Experts of a small language model: 2 picks a token.
Below are experts of layer 2 (counted from 0) of a mixture-of-experts language model. Rows are named router (the router's row for the expert), gate (a neuron's input weights, with its number), up (a neuron's input weights, with its number) and show model dimensions 0-191. Each number is 128 + 32 x the weight over its row's rms, rounded and kept within 0 to 255. Numbers have three digits each.
After each expert's rows: "comes after" lists some tokens at least twice as common just before its tokens as in all text. This comes from a sample of Wikipedia text that the model never trained on. Tokens count by the router's weight.

# expert 6
router:113108125167158062035146144172121093072144127104175109133166136158134085138109146100145148108124156158189140164083125075128083187106115106137149147140108166106143168151149131123155136126147082101156109172104130075162144145155109120125143182125131143088117160109142156114130096154161128139124134128136090121116142110055150105118094147116154129094071089120181137156196098056167166214095080155104135174130066173109157065113068097153084123110160117180089183116175140108145194152104135171120095140182140133044103163109188082141159147131112091140124105131092140087149152138143125157
gate0:116095145146124108178144150117111171108196094118209012099151120114096117173149150164096100072171110206078151113106121094138172130163139126134124162126182183119169115168122120193171123066163118110129150123134142161134086121166105153144095195139173152119139126088174128112134106119135108073122154129173134142080151071094096138115144128127164172125088101120121067121136100142111156066149169144144137126109149086115127110172095169120113072074108107115117115126123119099128169168154163134154170143065141140178122167088172213131095149053100163095123116142142138153094137176111126152
up0:128098094174125104098142112143108145076120189122119144093080111103186120120112175167214147095131189118148109129118080138149067135116122097150132055162117138127152138133152137094156150202086129176144142158115094122113215155108129196036103110093139143097173165073137131120137161099142163134137109085101154160094084130172201098149091083161096105117172184141182146144162159124111094098097107115131138086149137146123086135091067113127108129165086121143115131117177123164122114106062163167137117128151123108102091095179134090152164116099097081149179152114111171138110179082109120174
gate1:104158141106158095153165126144140153045135133153117095127157136189133159110160129111176150120101141133156119044180128139100162159154123082129143122138098108119143088157091066087096145120184162098107188105091189128136074139086160139141102103146072138176143147136135129119150177083121099110121179112120108179124134103084107098149122179105165131073156125108041116086057103155158116127116157174112124197134190135097202093128153164158183139049111158136175144158135163173118122144132122125098115097170096146107116122129157102105156185055156123156105128148127127127148150139154074059
up1:146089159119162144129071135129128104173084126113132159120145122133144163117129132065089149164172146121162102108131153186117143159136159147112079148067104159186156118097093137140112143107122105172168116171119128122065122132141111103117147111087142178157119084160129067190092185122111135127078082137134064093111148181152111182149114125101048170117151128114163133160126106080124086122091106119087087099059124101097085133009117140124095169209129124128196135164047086141095145119146088152139126108134078098122135161107105145120151096198114144132155093107133159164114129174142152087
comes after: " and", " to", " the", "-", "==", " a"

# expert 31
router:109110114168160089027095124124130115133135090146151104135135173172099141151119147109104163111126155159143123145065119118101116186129212105130168130122114173098158154177088126145168145104134087121144093135100176065131109137084066124131193162113090115105087128152153120152133128135120125084119108115106127133072123111073123120146002160102126096116086120138135115126156150060173172128087112115057144139113111137061128135119080075145097185151138128153091153199130114143106147098109116168109051149188117113029139115105163111124189171135153148129134169117116126110131110120132096126
gate1:124128169153139089061158118098132114105128141115113122100149070091059125126111126156210071105153116093093149087097122154122119106173133176120075143159151191224142209101142130138105091147125112135199094112125139157123149158116128149117133145139152195104114093079116118144123155116088089102140120189157126164088065168178152147119053133122116130197123163136129143115127147096173068102184173136153094136089089102093108153138129131141119157113145123126135151159161109151123143114131177160126161162170109127090154143155084076139138108120100118101162077167117117074196117089038142174
up1:044101166093190148086149120142141130116129123073095099173078134110092146088116135087160075146078154111084122160091135168097148162130117157149113128139091152132162172127131127151130151160116172131147105132163104159147132104180139116085168116111064132135113138070073141150198155119111099110077060109131148176129141155128110189178095094137124135239100140133092117107089085139159112076187136150079206067182120140152126149130177160164170140116148211106101105084141115132153128088139170169142180167146119134095152120120104125100109109097096153148124103107085132117121153096177160124
gate2:145109089125152156062127173109158105106115146103086104135081176159092135085103204139172151166120127156105136140108142157146144169161104070083078182142151156140079126090153085114095093134116073144165174126119124115096150190093144170100138153127110115149184149096111141101156116136127149109143119078126146146117186088087126140167110102064086114096129118151054081127108145150196157144133151119143190081068122120108090124103138144098110113090128111077065144187134152112190138056115130139138136089163083100067103117146183089127121057098121142161205143128175132146108083139157159116
up2:096158111117132160202117127195110153149156120223145130086120115118122102105195111190114130146089122085149148110118119116159104129159184134202184086107181111109152127133164168132102163181077138092062090106155132175168114126121102109157096061150148174150087092116125168120091136051194112143077130163134127109154098117123113093083183134163124139151104136114187113123149093101110100099168100189127113193201178134139174136153134096101158155157176091134149166129109121083129135170131119065091131100136173122182104172134128128112109161164137142090143168136140139151136125092124116171
comes after: " was", " he", " He", " is", " and", " also"

# expert 8
router:149094138119164140071129136142129055093107098101138114141169159154115097147085164104143075095133180170174114161101121071123103198096116138146138108100085138124151152117154134182155147108104119125123131197119128094117108123077095076118146171152139126073150106142174087137147105151160139144113117129142068139112153124071127137143113100132146109091087132118136132097197146025185172173079083076122103099116115144082115072108097087156078115096170112203104125143159158121169174108066113187121132166178141124022146158109125109144195142131144123166148114146100105109100114124121086162
gate0:164151099160111087118139182126132100123153135122122047094124079132151165146139179084136088175131098090141110088149163171144188078112120027038088122105191119157128103131151115140086124076163166136097057160162155104171152132068146112126106123130113150176128124103149123109158172141160073158119147125173131126075157067095080163118152118135137116128122144178127102117141130163080112141108153125149149135142174136132067096093172052166150117086127179141138124181123130200112160121100086168094120096108086111121134134118155123047119163140131122122118100142119170099101076183159133155
up0:134112120111124137111128111126080107128119145164090151110185116158098217072210134133210153112138116144122163127180161143076158140143183130160155128082156124135160156142107126069085149068146084094118103134124124140102166136106152106096128127089122136140107135140151087151145049127095140074178109113142141090131099088159152138134104173142130156116169106125108175122097163125179186144129097119105110189152106079056183182133120147130092179118107077105183127128057157069160132096105176102141125122102112110144126119117108115085149123094164196057138103061188152093158153151126170131
gate1:168164116057148156090139108116097112144136117175094035106094118118165082081132115114100146157152117125157107159128123105162130149152114163181091123127125122148112141130174119052160191065102118161098118156128094171160119121163116092103088162145134074102138119093143117118143144135139101094119071181163135143111113093079115119095090119049128154142110128097089168114185172135140125097130054199098112099106131102191101104117136178116114170116155145133102113104144066067141145083208156109206130149128131139202104111169134083116156119155120139118140146065118132116096174115124203152
up1:124144164156128088128117130153140139094142092160161133096141098150088103147110147144158144137115076177202154122082165121173157116106139113117152145100064099206158126138141102114103056162130048136121136107167118117124066156147142142134082117071131187204110170126110142115164093079146119126068123134089099143180068102202118110187156090148141137128197099173160136111123086114109174140144113112186118123132138202097183177091153122141084175145121137129078217118107170152160148131120114096115114129152173137138106116112114144128092078104106102126092162144064170135149162076099127141
comes after: " a", " the", " and", " \"", " to", " ("

# expert 18
router:072129086137177144082123096144070114068140119128097116099128128172139134126066164156086088170121214126184112078116107138110111173107141093104117199132124139108130150149115120133104108079100092093152117137092116099138166200101088123122119158126087095101089095179201106099113144132106140102128089126141103159050105116091144120137075146070061098129141099093116122137175129057204126167091082106063147137116089152108140110096080106158056144088157134151107145152114158105147129110139119137112066152160106080098156165095126152122235119100163144142129138137139087119132136100125120129
gate1:147074099161108105119146189132051141159168058144126145102152114130170107150174167114052079100140115127139122119158070157045154122128109189153119102175125093081174167172201085139096159152133145088079168101130158112146146150113084127127140153116134117167153125179149115136118117121128104130173072108158134173093084085133119192150123117213118128102176162155132182147136112142136090172109148107131165134117067158167099088107169113080078130089187120092145146146094177120158136139130113191114088161125140159128160104116133112159136129143097125157145160114208124121087070134105138167
up1:118197135106152151131127069165192104091094197113159100141100142138076135117074112134190128162117145114104109136115179081240100120139148107163155127106144157164104114099093156129153072112127089133130087163129104142130099130133156150170083117107132125094112160070116125116137204130095130141100154142106141093124159125115111061113125124044131149148120076101101050103104122109105158116162098143116080125138157110121199137149056162120140161212076128195094139093160113114076125121137141114153133122131096088127136192149095130085141107116138140103099090174064128188127140101137086093
gate2:156096136170103084122145144161158118070109071071087097128088182095109102110116139101069053111126089172142109145078127093095131140083107156106125154136130156131085194086117180161144085139129113117111103185142113116139169108132093134098113174124101104129135128132093136158087170121090127151113123127051133085144214135110151094110096139120141058131132161163064147126131140137120153147126129151114067110029141150153102161198110134157177075162125094163150094124192138197109160146068119173173118160093143131135128141121139105178148128112093100133167097169115130147133112121039100127
up2:091170161060138090137111132115188111140108169157155130129165118142166124134163082154201205138114140152110138115113130136123113126227150118143132128075148151115155053191083066091112175180119119167145108077143227176142112139066124142152105109131157167086123112116105129117135137150152143148100149175124122125135089115155123124131142128133097224111129106133191106089141140128112097065074151113142171162155151104079125112152127108108102186086137127122119163044095119107129098132135148126123128124163135123122198160152156111092108164111205112066094162081136162105132122096121092144
comes after: "\n", ")\n", ".\n", "==\n", " episodes", " information"

# expert 40
router:118136079116158155071110121175081086123096112155081129103128138106125091139084137163142134153150183148173112125084100123140051206126149135133125125067099152109138111142110154150137149106087083120154103157135125099148115179124130120083168110121119056062101108133172110122109143122125102151122078143138058118170146119097145151092080128095066099129113128128131102126159114000204144114114097136115090167151112140132156080109118107182117179116144121181109163134127098077161144080112122123086131127191125042086126140101111101128208115095177147137160126154092109150136110105133149183
gate0:077108162125135128124077159121121150130130127152135121135112168064169154119138125067145069118140114135136139116126217187101127123146143052147120140129116121129155105160109108182128144133160136133089100093089092093126158100090139156131151151097098073094118146183125121173025074145135145153137087091101118142085084127135019179179138139166048089126135118108167122088155103108147092152127083084139092167111083137105160101105149092144108081093106113113159044171135105129125154159075153180146129109123117139124110083140213071134130117143126146141130180114099136159142085144146184128
up0:099184105133047140114141155137132189186110187154154104102079086115172133153131107109103107189120098142133137088117071174112161150166073100125117129128184104153122176151213062080101111138113163123143144151151068162095158088115076071116112120112108156143089122127188167175136100159118150130138150124105142193186136108113146108143092121138129147096127143100130096185105105133119140090144157190111152090138149100177130130060123151144161146113125202123131097147080147176121110120133154094185127142113118068143054158146164102129118111175108116165179175087071155132126124133147157186
gate1:177177143143163107144152148174105140137106126110131140107149115131063122153093134128112077113137153208159115141070174157127184108129070157130051065132124167157146133163164135085136113136047077093078117150131132167136128155125108118143119130147150147144109154143114160109176110117132096188120138100086098201134168150112093125106109137073161106106112149168167104109133084116099142091141155086061123139137112207132130130136107148128035179144141116102132169104089159179110162178144127067125129198122097052106109171138098138089164102113108150097145056064177161146124136121124164131
up1:068130142069138141107142116070089115182166111124089133128114178104147164150168130101118101096126134092187139103089166135090120135124109130115153144116118191120129184126028155117132179169146130149131111112068069104112107152113105127154118136095096090171117096111140168160181122116118114044140130148116114188098165111156154146165117144162104135076092139157068112147128130125131079118128118112095108223070072136077118118092117131119150053101102181120143180143133094132160144137170095093123131148081119166126142129069149109044163119074112192140130094155133179131097089080089131132
comes after: " |", ".", "|", "\n", "°N", " /"

# expert 57
router:067128135164180070025142163124138120093118113117129121127155154181086139125106103097109101135145143158158107133095136150072120221128155127139108147118102124128181152174132141148137143065095097128132134121089112069140144144130104123104148152158114128035071138169193118137136102144145115101121120107167116093135079128048133087151097121124156065117094117128208106088192156061168146179119088087115134120081101151066140108114069101124082108091154119182118107134128138138123150091093091129158049139144100103032121136122168087129153156149128130135148150166142101122115138105152105156
gate0:085034151139087056132202086169106135014093125106096093148160146162148099117169091143111159166091117148135120139125127100198088100106089158082159127105106123159104140131105124146144162101171157165189166112080113147132159115124066101147093172120135105151132129106181083093079111157209130105186123162164127088089107156129066103155156150091119191142110113089144134150135108137141153116122130095172133086117198116069097132142134155125149168087115124151156137154128158142128157084148111130129097135159136177160100108121096105091098191147148184162148140148116169110119149180155133149
up0:173189094127157236135129169086082094214143147154113111150136109099078155146130156114113126099184109120129123119136132157051138111134139094101130096121190110121118130096081143131112096103109130134100154137144136133120137158143203156073142103133167131155141089156065127189121159112084151202054157121084108177084148130127158144104120124135135070111168144120145065113062152112128067093115090134126091237132069121177127109119146106112150087181107117145155154113127083146163174142116141155099177108099073097103147110138100173136154100121105092125109084123141107127100081119121130108
gate1:126074157115119067140117122130129126138066122117151098135145159107132192132135127097127136106148106075206133173098139159162108104194168198132087142133104136071088232093124130100107096172182158153154125111138121148172150123142109159136101076166174130126161140113106158190175090089118122162188147185142114115133147134115128111124127172163125180091191128142085106110072118119122105123125179171178142126047111131083081092094124090134115105155122159155126154126105083136101076090079103184131103135140135113100167173121134111219141156095151082087120127114132170076132112097113105093
up1:125119152174084106105125146109150136152101069069201161094177149159117184160134145092129131083139088091200173179105137149116158084175112194148083111157131138075095195128094126057081098189144109144165136098103149168129169133108113143100133117138113129171185146109109140146131122081078128140159128189070127087144143137073123115139133163172133138107149142140116099112051156139150064102140144156128110110009156140086099118163147089149113128135128114122135134132143090118088063124058129160147088087121140124102149158119105127164168170086142120129102136107085169067129125122106098111
comes after: " the", " to", " a", "'s", " and", " his"

# expert 51
router:067124127147147093056135128148104073059106098110158107147145116176114113149091159117135111157151135162160141139093103110117126215146174148113169137107124106102184156183122127170169145118109101152087105152084121089141165154112132069123112109149115147047079107122172144115120093096119133124130127134113094118137101086061127140127120118106133099095111104120177128141207171072175159193090086105087116167072126178080132120098079118146108122096176091189101105161137188103161167123092095155074066130151114087026119194128164116132132147132113172114155104136135101124160132095128125121
gate0:137139088101158129167153097126120170071109154091140106127123184111152161087082186127131136069085115152123158146154123134136117147151108113128107201077153091139164123116160154106178137160124115175148130115148091167083084136064161077116103135150082110166126114139088139096110134113156070130165076153140132103152106138110173128124145140171130091048122097215149043143138115111133076190216115150128136199137149160120167137133111170170132131143091151133100067172079174042136119109127172088143107116135113143149166146083114138172138059193146160109116134153153106104165123114114113125
up0:147164109128155141144185142136166150118081108078170086185202157132194216122083140091114131099134109150147094174132061187071137168068135146092102112102125106092152182120131100186145160113114130125061113145120090186144123163072115140141118040117088145122113127121095106128140120116181030176145095169127116108128151143111150106141125156153111162135153119168139183174188096104141101146126120111154074176113157125121147182088133140167102160144110154127151109157124131101088143122126102107166111116143178146117134142084165126092140113119147140152100123121176106103136125132232186116
gate1:096150110099106115099161161153161133089071062145088095087095124139094115104226110103150116122083106094125092130147119127106130139166132114154073135086114163159143146163133175131126186161133121137117134148187092103108065086136102149169154149158072109132221183135202083095108089094158111108109145128199213142121126062156176173106154144110121112141144162156068134161104136127111145196102097140109113131116173182176123141099081091149152153132125091178110106095082158140086126066140113158177155147137121127154117155106091145155130136133133104116167172130103118072101121098085136091
up1:133184111142160118116131150150120125086073096143061064139064112144100132050143116150124100156047114100142075149136123106122093156162062075130072179078139132103091091141120129037090185134100149122120161142139089086124097120114099194124185108153063111164162146096173093080166092129136132155104132110152157175105159138154216170096133147138068064124167092188127099154128113119119156117136069128114116114129177130160155156105094128127158125130120109117103138142102123141059121072145122174134148186096113108153128124099073118128127116146119148089159130131158094100092152124113173167
comes after: " the", " a", "-", "'s", " The", "=="

# expert 56
router:128105134106172121085129143120130080095121141146115134120079128112170101097088126153110094117141175156158108134060150093106094190090171116102133132089103155116141118092115134189131136097101093138105087161149163097124171165107132053107214133088142107083121085184174172146091134133167093118106102152119088132157127148101177111152034116099090121086083117145118137147152127000175128155071087128106110153120100157126156127098094085161133178136147122160123176157110160128155148122139098139124108147210073061070146120072127090137150173077143144157150129131124106117091101118124142125
gate0:114102151137098125127136112108152145151150122135119129147115121135146100158181181142139120072133137148169172109104089146123097078108209124131162162166071133148135113149102143146117099121163140091101100147130142121161094162085134104139177122126159168064124124170233145115128181147129119097096130074155134137130119146125099166098080139140155129086070084192175124105161074129126138160142172111096111086115051164159152045068092165148121161097138076142070117211088155133172103190151109184089112185081113133136103127125110180135117155089108144105087125113140139196125162160124095078
up0:109144109148174139116099161157113089141071122164113135109150171131124129093089117088134114190103095074099108123137199139099112192186088144110130097118170154124132147160111112098124124116124124171127211108112166133107129122171074137169095117159097096134171123084094153113143082074124070102134138147073130120100136139149132110082158113149082136204220161113101173164118158134129154097095060126091208132131200099078090138186118091131113122126135129122106147090134083139086159113101169094173093130149180152100159142130129036122153103128169108082132126143172072115148130128077141168
gate1:154107104122125139116105061146121088114174167189038164112136133134107141090162176091159126155115141058129144157111174131143136091137123089113135130154204045106163162143161141122131134077107131094090065124145116102133093145124143119185130082101194134126124105146177172130169128087187085063091121097115142078119124135127185072115121110145174100074067133148141049158119131114155126108122087183129221137155057086118096108138139137152125154121104139106121135119056122095105123184100128115172108168122146136139112130129206137120184148114136130155144115103120115117113103115140137057
up1:144111162098100133127203170092161109087221150148168077170097127082054111112118179094164129194124216136117134131139140072163161104082136125162135116145137148138071172088104154183124139049115136143119072189128120136111180158127154090137085129119080160105102135135144120068094153090122114098088092119145158107108145125143135146152163142116169136127126155138164103140167117129131162178121053110137140139105080131131111105093099109082126136125151117173104124137091106131076169154102149125117142218144123078173096133194128165141157127071134110149153159079090102175131122193102151124
comes after: " |", " ", "0", "1", "10", " −"

# expert 3
router:148113102154173136110090121121114032132124155129105100124124126144154091114104162113145116136106236152160107153091099156124110198142188160124134197074081118120132101168148159177129139155121077108116155143133157101130166144145116115078156130134162097070077145151177100130133162091139091122117149135161110165096136077107134104124081113094115093078149111118103103151188141043186121119092116094082115112132094136144156086116083084190090185096156102168102142163114129112104125099076090094094076153183116068052144161105146140114181125103155088179145094133137108128134104101078126125
gate0:119083117123085129121113138081179157140123148126119212101124112132107110123129128105106074086143064164154094102102206094158195124098124171141196101155102137141129111091120141148100157099118119106161145147144168115108089170074128130159130146123158145055157129130138160125095169118157083122144116159083088116126112113120148172163155080046155089149167205141083147139097121163164120101119156097144189132108119134136100194101133149119135116153091071098093118079193174140155135096155120213144162103130068094107114094112147132171073130088101134179160122207117123189123136177105118109
up0:090144158120098157108130124113113175127110063167098150213135116118117200164159163166134169116155121119111176159100100111128095113115126104120139139168126136124146143150160113180113104127138147140152114090117142154163102113140098124089097061110103201156121113081131132151098132130103159148102066149150142149122136140139158168103101146149189077189100092130163199159075109118096132139109137184163090097107091153099101076137129092125170204036129167111179174175142080106138096151158103115117132153140106152143057062136067171137143135168148154089056128095097127060123127074147155119
gate1:154104137143095110120141153071103140173079142174148091110176151103142124140151109062101166160134138083113136138156098131138098142053145136110135131082099134081111113150148049170160097110131157128096133103075143114108083082111140130113066136116117123155135117183161106128132080140142144135079156113194113141090201103128147074109148184110160095102143109172099182137126102127089105162102127179167075122071105203152071071188123094151124133133188153194124132147136133124080106092095094195099114163139147140143078082087129169143121136146161116107122131091201094135145056077118147133
up1:151202126132120192139071138143173107131151103145129177145130108065133087180083120144145093104171140089074125097113127125181147135158114196158141106162172134124124121063137140135091117116130143132142195125145146126155133224110132121128168081112146106063166157145099135098086121125136065181154101173110134122168179230107149135125126159147076113161088120100149161127099216129165133115123124065177154142140131091131176137114147153165121160117092085113107110099138091138146122131139132106146189077145176126099113123145141084175129125116138119118126135150189111152172160228138138177
comes after: "19", " (", " /", "18", "\"", "20"

# expert 61
router:124097122108159127116107131116126020124135145134111113112106172149143091130113140135138091121123158146138140114083122124108055202093198131131093139104139180124103107150134146147104122082072118145131151190129160099131158132123108068108160113121099104069087094185181155141106112125120120138125115122113060143081129136104190128132049149137060121066096118134138122119181137010203125183099087121088143176150118144106151127107081060166108140105142116173115194154106111145144150149123122142104061161145148058050114144100127126129157141082145141115168146118111110116128098103135156151
gate0:155134136133149122156080113130156171126104211104165110162131107153181147114121113092086161115129133116147082129130112122112161182124077129130093119133198094120119121120179162141092123168089089117105089143112127122135175137102123141190120115067127161152129148032152138162059123123150076163148177131142110156149140212132173131102101146120099171083094161130148140092101193105178096144160123144159156171127167148153152145154147087094099138150104061102166110153182177066085042125165123105101130109146072108122205115116123095113118223117086151151144118158114140135144077103130149145
up0:126117185097126118144057179080154119130110143111119106129223123179137147116149109034073164108147128134128172107129140142098104142139113112106104079149186160085145125159169156127128055098110130113128140100121148105113092110084129079143144105149190150149146182080167094159127138110143111105081112193124080182130109141139099175177068165137089161103121198115148139098156162127119146126122123137168164151133127120073145139132111110022143175158148036099106157158085109117110169165093108121136167088166126103130167125130138123084121171129064113139121151187158154135145081087143133103
gate1:160119103112181134129098114125122081080133130140120135105125147144110115081115132132093114187099210187118130185112146105130071175125124152095102090217098109117117166152134099126182110128134105116110103140153137142128084173109100080157103150186120114114129141123115157103239093083153131067080064114106189138119082100131082145108110107099136106130115077065096105131182125121129178097158111154106146129088145136131133132115150123125082123184147092099102172144102132126164148127093110164148076131111058094128099115125120103088115062159065120173148122104110129147040180104080093068
up1:132116137073092118095069116163094131167145105116117100117104094144098116138125066116083133101191064152140156047103114148103173139123110078122135135083090167123134131163088129100114143111118164149142176155082046098133172111147145127052144129102158161115172106059116110125096152119148100162124150183146075142121153146143122091104164157128091142103119158193154172126117171117192121150132070155130152124141093107110120086092134129104184126097143147121197109161119097126126112109149139090145145161115109060090097141106129146157158152148132129113056081170154208070193112112142145220
comes after: " ", " (", ",", "–", "°", " −"

# expert 49
router:115122110128178132066129110159104091088148158146133144079098165140130115128123146137121129151168187141119090133103084122119099128095190100144137192121142169160166191141105103157141150131105110127096125140116150079180134192134061115068164143132078137050102111179153111130100140161118122124088083142159113155104152145110192120118097114099067118072104098136186087149152096063215152148134106102086137127140103147093147094117069055147095171087191131170129165130101143104167122135134162122104111156188098067075128165058137113107207136121138137128156144142128119136146065111089114117
gate2:141040149158168115122118161149088127132138107099142048123106167149062205139114152106110099113128092149163104171202208073095159126117089193118142137125133182142107118175192144103182094105159143138112123144049104066115140124113092144179109189091111129089119134136133118149132127094083071128181143094139126159118116095118131123111139086076095130137191170139101125118168126133099124103089129104168142134028149164131072167130108137095098128177119120177147107134118133138117131119088127166166083162087117092126100108165099125136168033125105128093138154088157123151119146154106124122
up2:164115120154153085124114143154091137144130106096166082126077175162079123141091103123167052123142119131137088141138170107110156134093106209114129129146153197140100095148197144136160124112156094144122111193080141080081115139118118168164100174095090128104145122130122127184131156112090150116179158074126139134142118086095108145113131079085130146162195191106089164123149120144095156095116160137168158120048174185192076191132100153075100093167045103175125120124153153142117117118101134157148105187102079073137154139164148140118132068116158082122146160073168118120117145166119132109
gate3:107125138109121022125098133113093086159127150126173099118140137158152139118101175169097118137132165140148109091069139126090110130140116082174151147117152180139153117118146075184121156177120118124191191196130154160202104125150101130088162190146110147096094121186125173126096111150174070138059150147134126178112139106177074131121143160085138143097137161078102176106111119126143126166118156117105138117088060144169119140144141185089168124209165168136071121134167155082196116103153136121137140106108124145116124166150130181102164202117121174134154133106141148152085163107076157090
up3:115130088128164105116129125165156081139137114143130133123078167127109066103103155092179127150141188164122107066096098161096146130115157096139211127063132139127056084135104105113103160103065109085136160118120185131095061119203090121123161125094109110160147175135109141090154113102215093132012169134110156172193137062095137136141145097083155099103120122060108116171122109128128144154124111104090156110150145142134115110151117186094102131117138162149087154119093151087145124129112143131073165122104144149132125148110128229110131160118110172131141118086160116151093185152162143095
comes after: " |\n", "\n", "|---|---|---|---|---|---|\n", "|", "|---|---|---|---|---|\n", "0"

# expert 54
router:142127141140163090039144153189084058072117103116120120113159163124128130130141155161139164149100194145173118121150116093133045186142146113094140172074097115103173154160119099161097119107126078112173107182115124098120172166080105072127187115129123118082099086156154102111133158101117117139107132111137109156090155124065168144131108130087119127100097109133123098118186137034146137143075150114087122187116095140084134075132083084148077154130180115194110176138114143124138185117115115126162140162157155111030142164090149093117193183106173106139136115132130108129129103126135094117
gate0:111113167106146198167135072165118109107146109124158120192123090116081038116163078175151111141100139191139073153169089134156141150155165146166131090094140063180145130101149134164078123104084088118147131179117108117126084090110137109129067157137125169138160121130198135152062200139104118187129176178109148104147099139147104140095101118165090150130154059108192087090092141123155107137079141146184128156147150080095123128154153154090067080140137101150117093116070156124133137082152169165125157147151101129118163119126129096166126189129105125125118152139094108197144108133134191152
up0:140090191203171151132152113167122110102108156119171124180167138113092185198149144051159124151203138109173093163178072094133158164116135109104153106120152122111155106122191110141164147082098165120136106175131134116121169159134133130133113182141114149126164104165183165136126112186156125153122114083123151157136100079077115156057150172108099097142089106129185063107102167100131154141109148122168062145149153086128128043223118126130103100117172124136146154152114137164135104089105141113107158169072110118138117105122128111123153142060141097103102105129063099163123177164144097128
gate1:149189123064141108128122153119122111159167131095093087135163115109164167169168151073112119150118151101150134090150068091135077145162117199142100057077125149098144135100158075129127142098141138120064117132131108133136111077180131138124146133112164068086145146072155116193179099157170102170102143065148105165107074131059106108156159089102185111109068108116172131145144155134086128150090109108142120180168120153119127145208166192148133084119104165073092077103138146153184162128095107115151168108141186168114173147157137077136144169107173112109137145145165119077118121150151086128
up1:130094162101153118171099148156086148080132106101119145141088149104133142128178146115199086209151148123125081123093081152140116168177126112078114083112144116121106073078169087116150152124150112088147133085147112140175122129147113127124085118131145122162134137178185096191182124148135156148128210134140178196188113095142113167116149135181131201107094141164134163143196118162145168120073146176140127165127117124136139091140138177102100092128177157110136092154161104179150147173106047104172132071154142134128179107102130117119153126142091161076119110132173128067158193122154091077
comes after: " in", ",", " de", " of", " the", ":"

# expert 58
router:126097102120157101083135127168090075085146095125091126150117156125099082156099162136120125092123158149164156138089095102155105208090108085154142141098114144131149145122147136165142176135121112136151140184118128071119127142122094101130163174150118145105108111136168141135146099142155129124107119130142054119118129130095149130129099104068108096060106127134149135150183128042184180202080085094100125157148111146062123088123107078147046112132157101185101102156130137133167181093094140198127127170196136093026148198064142137142158147117133142125117104165145110120146102097130042152
gate1:139063147125189077127122092116112147122158097126110137104121100129105117104167163125130150124113162097192187087148144184124201142160142083124125137055142154143131132145114144128111142170205130165114119124155124109125072168098152102120138123110158158152135160182170155118082146138154122135146098107165101106167091145118116061102117142180117124096142153187127097138135152132114165137128165129114063115112129143075146131093137145124084093129100090130149105129119120082107113076173103126112101132105082074168191150043160092099128104172140141150109050180159255067178098163135135169
up1:112157157062144108151173128153118139167164099084084108128110059192129073106145128127130145153123101135121148131111105159128140128165118183099107126093078121130171116200110157110073125183154128138108135129150166110197073153130125128142131132150162162136124229125149158110125202129167116136103081115141136144105160177131171100112094149187132153123168143172186115161154072107124121116115177134123081193148163213104138167129131136120108115126153085146137145164073121139157096142136106145088090116128142112150192136058125144132119122135163118136140080202191162046141111127130069063
gate2:137082101152103117090147164136148090117159195118144132069077110131118131123098114121110129069147138104125092181150182184098090136197185135145127144105157155117159063106093100126160164127141123112141153079136114143064140114162054065173139140142145148098164109154160092094123166098105126120181166124139177107066131136116150201129126101134100120131139133187176101105085143116202109158103073118166111033153132142122117185122122138095174105093116115181088139128189182139093112088170137128166143119150112105095113182128155119086160123105122168163164086166143153051122159117111107111
up2:138128055145118101110128170150152150091149181151107142113142129106097147119080140145109175047111167105126112167113211134120106092148140095113137135164157191167156107107083091118188163109152119131169127066091122167123157114149096103167111134183100096049124127140171100111122116105029124091151132142097170132060123098165107152129115140090121074168139117157159141143195151103137117145083071123160130123118107109107093148154092132153179085180097099195101127121166164146114134130149192122153127105092090086118047165076158164098123066119072135146148095140131158154156147135129117169
comes after: " \"", " a", "==", " the", "-", "==="

# expert 26
router:115134140125167104063129137151096077088097117125165115098140151145125107127085130121144109110145189151164111170115145098135131204104116160113161134112114133104112152149147103130181122064119097120129108185083102083161156147108120062130157131144095088081094097115205101139158079117152112114129128135138097145125142123077170172103125150086154105112066138153172111151194111069158180185073095118091116155095065164082125088126063087103082123108187124183080153140169165124145202114073123158140143132126142123017083188102126093134133170138125089142160097165121125143136131101127131146
gate1:090106172122165094131132126158100114106119117143155137113104104046146170195122138078135197145070159124092146100090064122153153123144141103134085146119050150130076121115151113149153118154146126120095119139096113130168100146162140159102083080069040126073067118113123096150096112183079133147124157102181075124155136122157150159142149117157133078132116095118103144179109163118120111090119217110139109154062127123144163136096100121118150113103123128158126138202091109144142056128123086200082151127106102102045121063113132129131128054125156174097112132121127134113186116133167169105
up1:119115170084170095125150163135127154108105104080158115128102103084073154153169121120211177120124114159142191116145066091190174152119128118128119116139068094141091089117132141137195112148144162131080097125105130113169124088124153138153111196111137124143074106112136115114094102106158165136171132094151115114151175106193232156099171071173150118143095071142159131162130132145117145104144184075168132129091088099121075183101113128077101101107101105163117179152134095145097097108115134206135151099105148156071101091159120107165118114115075115118158078187074103119182131134158110117
gate2:084113140172113154098135189129141139045111069115109133139143115136075151200080131092151112125113114113169119128120145111091164138176119129136128102149138157177157102140136144168175168104094170132137166185187136074126120130137119142126103099142147125109143192100134126091117096121125162128110122063130107027114059084143096126195131127157147101085123106107135092137092072138091142138149164109069170083080143140139060140141179113110129090146141151098071076123147154218148063082141093135162163128120162101122152148160136158123148084186087179140140168139131105184093130085103091129
up2:162143076124128136123153124125070105140119083184071128177151110124140140115070143128161145182068141135110160121176119122150105157060145097113156128119152085165091159119115157076214159129199167137077147164086051137168118133126145086140188173136105198090105148161108136155138121159137148093197122108146138132079151100166105171140148143174134116186110102082095093109156130126106121145146170108109101117068159163098093127127184161135104129114131121148146075138165084093164151089145149154107116128154129114123115204098095092100117133162099174146084163176092161118180120104129204171
comes after: " the", " a", " and", " to", " an", "-"